Weights of a small mixture-of-experts language model, trained from scratch on English Wikipedia.
Training: a variant of Muon for the experts, 400M tokens, 6096 steps.
Below are experts of layer 4 (counted from 0) of a mixture-of-experts language model. Rows are named gate (a neuron's input weights, with its number), up (a neuron's input weights, with its number) and show model dimensions 0-95. Each number is 128 + 32 x the weight over its row's rms, rounded and kept within 0 to 255. Numbers have three digits each.
Before each expert's rows: a language model's description of what the expert responds to. This comes from a sample of Wikipedia text that the model never trained on.

# expert 7
What it handles: Short letter pieces inside words, often endings like s, es, os, us, in rare, foreign or taxonomic names such as Ditounégnadouo.
gate1:149115064178122112083108158142115130180150169088144143152128104045102086124204143119075092129113159156113061149054117080095134145130145144092143137099133138126162056096138152125188115140107086122077130110160096158077150137106112079087114054119153166143174158144130130170114183142117123129
up1:092112122130131144123100100143130140086166160133143111070106143117132181111149145062093123117102174071116088100146172141099139125107182167098131076144164176100123098103173184156194107183121113122110174108126160203096124153105094116136132080169152140068133161105124098106121142150074145118

# expert 14
What it handles: Years after In or between, and country or nationality names, such as 1978, England, British, States in New York.
gate1:101172055081162147129157131112150072150145128120083179115119074053156137111142124103095111100096111183129082103143136127136118141140129123118159182117134199111140139101081132104169158146144156134167143141115158137097177162131092143121117204111138147106103185130105100140088124051083162206
up1:135075131097160148132085144103142180111143114111134176161101189062155118131109138122197159134121140161119111151117121119175103103127117157138143176097149108179158187131162135143100097102168118152209093115081140138158131097139167137123077129133107193112089100105168226142154107134144110124

# expert 15
What it handles: Capital-letter abbreviations, numbers and codes in tables, stats and infoboxes, such as DF, MF, FW, 3B, Chr, I-20.
gate0:073172155139112051110130107129152145119098147099111075186163134096129122107119101095069123073081179180179058108121150169105112118102095126150062082142152168149127127133095120114115093100109117139149184126176116121181116120127112079088135096098135117132115038149167116131125204110125137102
up0:108077112154106121177120157125156129123142159179081111098098137140126184100120130081191132137179146152091161082141101160177182156166084130055189152134148131162117096075089082088172137100074146133126131124110093156145139118187116124119102099146130094188077142153104144115159095180140142149

# expert 10
What it handles: First capitalized pieces of proper names or foreign words, such as La, Le, G, El, plus hyphens in compounds like so-called.
gate1:141148139178099109127118103125125064154131144119064102127112170065160084165147083068116150129082101083120138153133110154067162128133189111065149130136147109171148143100119173168149112128124089133167114110169122182181106054135112144122127173088169148108125108048110164164173145153108105146
up1:128150133155191090128110110082132179165108071101121190102094145089124110145165155031147086086125088088142166151120198143102141133106165092128192136157145111102112093117114145149108164129132064082115099133166076152133099178068148080127083176153221162150050171101147109209181136149061135178

# expert 6
What it handles: Word-final pieces like ed, ing, s inside infobox and succession fields, above all Succeeded by, Preceded by, Died, Spouse.
gate1:047137093157108191144121102170133176113104115103108158063082153087165158137151170153150143214161084102123173108149154124170135138122111221199116137144087155137065121151096148090165115057137099142162200112078115152129129109170147087091137112158094144111112092127162088166153143146131089128
up1:133135132087097146102066111093090165100146180101128164162097111085131112121129159082137114145116134170126127149081152143096149079157115145175162178124131139141096122095117127104145150108178136179140093139144085098161054145105044106076146149136147130098145196098160166157128088170165095116

# expert 13
What it handles: Given names, surnames and name parts of places or organizations, such as John, George, Murphy, Street, Squadron, Club, Field.
gate1:063092083147125116136102162091141153101081119159119093127112104073129100143122113141094086127134158100099128152142126097108072163111092117143155107087155091131177053027128199053159120146118140173095182111086119136166099160100190148140093138126129140149133116115123063124146147121124136136
up1:108098170174137151140087148129124099090093181182152132098064174113162118138099104125151123158091119149178130115150167128146118099195121082168144106121089141160097102190156044081138129123073152122154141035119112106076138108159041100133196114060167163119144159135082184126159133154154105160

# expert 2
What it handles: Pipe separators and numbers in table rows, date headings and their line breaks, and list punctuation like 5; or (m. 1856.
gate1:109169125103125158132102151150135114130124125061108121099098153116131147098078155178157149095106114098130137154165085073178096062166147095061115101169118158110107110158178144157147110146134134117141154114085128146161161104132152107092161130082197122181159100035070143123141115062083126087
up1:106176132113069143117074143158133113154101123078131117095118150106148203098127146179130103086117094152115101155111126095188069100158180127070120158108113215103154144129148138172171122154136107103131154125142079163135155126183151121138197156114183086134142115053126115119141118060132089072

# expert 5
What it handles: Common nouns and adjectives after a or the in prose, such as government, coach, member, football, public, truck, narrow.
gate15:121104104172092145136151104131137120150106138148112116144124103089140177099051136098177074119108136148175157154184108154168091137164163131143124075154172162100122116204068114163121126172057161148128074092180152110080165100093136196119102146109085104168124137156140112070045100161107163131
up15:128181142150106129164142160087074161138087134122085173117098114147147108099156145138146137140123126148164131097085152069188143131122105120211134164097179138187091170150155139074174165125119163157144166064107181108202147099196133023127161112118158079140055140118092149148134112109136110156

# expert 1
What it handles: Line breaks, list dashes, colons and heading equals signs in infobox fields, lists and taxonomy boxes, e.g. Location, Born, Scientific classification.
gate0:127098119079154127060195110136134170137102140142118118136089103159117116146139137167063167158121143109144103090173113136084159098095142152116169161190138144188150112168139116179112179104086118144135140132153180101105095147143185117132119127113126163141175129083128139154113172104171076169
up0:125113104100059172179115146140184122124150128098123184171116157109141112111137152078194094120123133165118130146148138150115095134095143128064070127084158099141112108066115150096165158104110182046159132125097128119152084080089165156139124110117189076124089160142067109119161153084116131097